From a checkpoint of a small mixture-of-experts model trained on Wikipedia: 160 SwiGLU neurons an expert, a variant of SOAP for the experts.
Below are experts of layer 4 (counted from 0) of a mixture-of-experts language model. Rows are named router (the router's row for the expert), gate (a neuron's input weights, with its number), up (a neuron's input weights, with its number) and show model dimensions 0-127. Each number is 128 + 32 x the weight over its row's rms, rounded and kept within 0 to 255. Numbers have three digits each.
After each expert's rows: a language model's description of what the expert responds to. This comes from a sample of Wikipedia text that the model never trained on.

# expert 24
router:105145087119011155183114155126137113098124124161116168131150132092135171106117149123115137155111155124121127097133133127224155081099126140105109127165119162166136142179113106128160099188130114095131118133184059130121121106158120063138102143064123148120057115131081132126136152151109077098113133074125154124132084120078136142106033126082099117140121151138164087160166147198100076158100
gate20:130126116140155150184150127124137104101113088097088115138136149140123166105120095139188128144142121085141069147129148139122118104130147174152161114099102104121094099068167138128097100148095066123112173123148120161166153162145197117118166100077076118148119194157151121132127160187091192189078030121145112166128116151120118180091144107093153162065151083134165072169193107148078145150109
up20:190129126162169135110142139173114148183143128141124156177144118077142103171163189128103199134106066117121137123115124181117115150146161142076140121090124172092191130121067071126188145132171132134120093146153072131085135131101073104137124130167160176167114097095113160132122089066200161143129170109089149134148168088108152065144078149155093138140164107064136130096080160123129089116134
It responds to: Standalone space tokens before numbers or words in infoboxes, tables and dates: (aged 75), August 6, 1909.

# expert 10
router:130131123196072106148166158176133139134134153119101112201144147160080168071141206102124208116125126189150100116123146105194204119097106130117107110156152151159113095136149089113139170185124140069081164138134121128151143048124200114115104129117084132104065167142090127097133159157095097147092173117129146116149111114148102121108100144057177099120146103125147103096179154121137129137106
gate1:101130168109069133098184134129206082102107095071125119100123127124133174106190131140112124127156085185116098162100109137148196142173068163112131116096145136147108087153138108141167120140137118124109103082115159143093120140055101116130114162087120151139184149116175137166205172095124115137086137100129141117176132163115094100145093097110158084177173110099139063165174187185118108132186
up1:141095117222127117143134193143117119133079087160085100128106180137167133092063141116150190120143134075167167151124083147188123106109153097147174122107124123130157167153172152140088162151103142119173069100117105116086105083130174130191121091116122127137131152172094191082048113152131132117153110085136117153112109119148166081144139180120167212104084153141122167116105129088161142124142
It responds to: First digit of years and table numbers (1987, 2022), opening parentheses, and the word "as" in roles or "known as".

# expert 11
router:121092099168099129133153132127156088176071108139111184137135134111092114086126173130065164129100140177068125100104141168135176137168145135090152091059097214086109137211163112127085088129119083115149097147118078092153158175180140105178124120097140129146114146101103170080093141149129131162105179115120133139060059131106116122104076121087113124097162157168155149085124169162128105128111
gate0:139101155105124082129099159166157144125108110111163115130204127197086139151210077113113091133144136158071124169145121155129131066124093096126108107145144183109086114106225120100105095168143106099076145135147164116115152118120158123143136127127198128116145118130150133041169126111184148129122092146089086115024156166133133098124120106132162188117123169070136137110177152114104132121103
up0:098033183144123151102126117125116118121131136116081174130135100160134108055191125154130137127158154134143177161144058130146048107105071146087140123167198192111129145114202177128137124092142129083132108157099076141137127096136147097156132125157102147161149175151123098087141145142125128097115113095111078167155121089173083170149143122152175168176112114094129138118204064142154151123117
It responds to: Number words and ordinals like one, two, first, plus set, single, album and "listing" in Track listing headings of music articles.

# expert 22
router:152125137089109153171174126098144127132161125179061212180119173095110159087110140128106155110144186184154085044111124132144178085161111082112142116087080102117100081153136100199106093111133108139093109129132095129103130158157122116162115141125103157110094159172132136166117111164132137137113128139151131117090080069088135111146099163096089074094043172117118158181131161103122120165183
gate8:163204143122135093118133146120072095151072101102086145118143066134053137222105155137131128178135167112148166122161119141153152123165138164141106084131124161141171079154183099119130119120131138112114096131122164129089124139159117167153170102180136063147146099098123138155095133151178123127163146143159129193170118099123137065146088208056165176101124062101149122119100135109146087155109
up8:161106165141135098111080122172097099131095155111117127168128145125152158143110117075089119132181157085169126080169157091084142186194064141101123129133096197136144072150106081105114143157102096114143126207127105151136063171140103118175124149092119193134128110134140167108121159131134093137140124158140135166163088122123098084052159174096121095115103150113179094097071184108171140071118
It responds to: Words like following, same, other, these after "the", plus infobox and heading words such as Personal, See also, age.

# expert 18
router:061109096148113146158138091116093082152134086085141160111133163142100133079158181092078096111140145161121150102159149142125152057089089111124167111136111118144187075142134130108169092169150097125147169121066118117171102111150204130117115130118076151083077122121138196126120140145104110088126143155111139124102148203119143086082110124035143131107170225148167120147182155119131118129139
gate10:129168115127165146116102123147113106115132086075130098132162115067148118162141064127134195088073178161111119102165084175143108135076154085188145156084117108112133125103136129129150171085153124109149105109146139095103126070137165160173081058091103122115122116167137085168110113107074095146149174143070103128121128141100212174100178108132161126152101165158198057103101084149139129145131
up10:138064142104080134139116140145166128149057155193129137130083173089132126099106201164116080156149094126151131168134159082100061079197106159096184153169102121132129071092145161144166072163203177092132182149090117146088082155131112104096150128116122156166110113101121155141110134169154155135145142168164152157164142138154125167104117100126115089137109065117140168092115157126091148178119
It responds to: Hyphens and en dashes joining numbers or compounds (2022–23, one-day, six-cylinder), plus ordinal suffixes like th and rd.

# expert 21
router:098178163157106166134151146127166095138105131138067125094157105108144142051165129123087178168165127142196164100088117164148165087079114111119121094136090091148077153135137161113134074128123105111151111173131112123155122111181089112145071175093139147106079121161145117114183138165121156056133066119128098170151120174105133078113151097087059086142088186109166147086125151131065146151155
gate1:119143099123107135125087142182158126170142145143173172135102135104120117115121144116163098146139180118139103110132193113126135140153043110174146132165071096098210064167146123111114081182056102135157128088161157134170130149133151140120134109153188206131113141093111180111127151127074090075154101115109110132183135104103141048170077079146113131087114153123093115151134107179147156179119
up1:159117138081129141109151144177075141159121126160065131151127179077185160077136108158167077157109214170175076136146091140155096077152179119154209107143088178095162133113149115137124137131098088169144128107128079134110124144204119090148117162133172160121142102102121094144166125084106086144141167135128122125124131136150048058127136091140061166145135165154120139156116170140131139156152
It responds to: Mid-word pieces and common noun starts: war-mb-lood, ga-mb-ling, Pa-vil-ion, drugg-ist, public, air, military, often in sports text.

# expert 25
router:186126102121105178115136106123130112160195153133164129140160189101108146129149207133154124143142131138099143137169172088129173114106162127050180131177082135177154109177151069161129128157128123118111143124072137162109112157166165079126146154100168135107087213062079054137103143138100137164107153138112112133148103157114104167152118150100166097140178162105184155145158116162107117156072
gate17:166087083107119169146175190117148081161172115110096106173114113126074130071131112087150069117120138173070124129107151111103106127131083152141160165118139170154157101119129094162162142170126105144126143163137134072136145111125119086099143122170096076156182185105101114137122094103165082151108112132133109124097111189132097098144112229054096084087122151129064098050145131085111126114116
up17:095095119126127168143138174169134108100209136160136083197088125076083131127138077079184129078127154153097130127145123162117098151154057160167074113155177085171118134121159022132146125184157098119119158107092138125183162067094117130145119097104149119144133175099145113150164143123165072111137114163154062134134127094137132112137136160087089086085148091107135108070099126120136105110135
It responds to: Word-initial prefix pieces re, pre, sub, super, inter beginning verbs and nouns, as in re-novated, re-opened, re-bounds.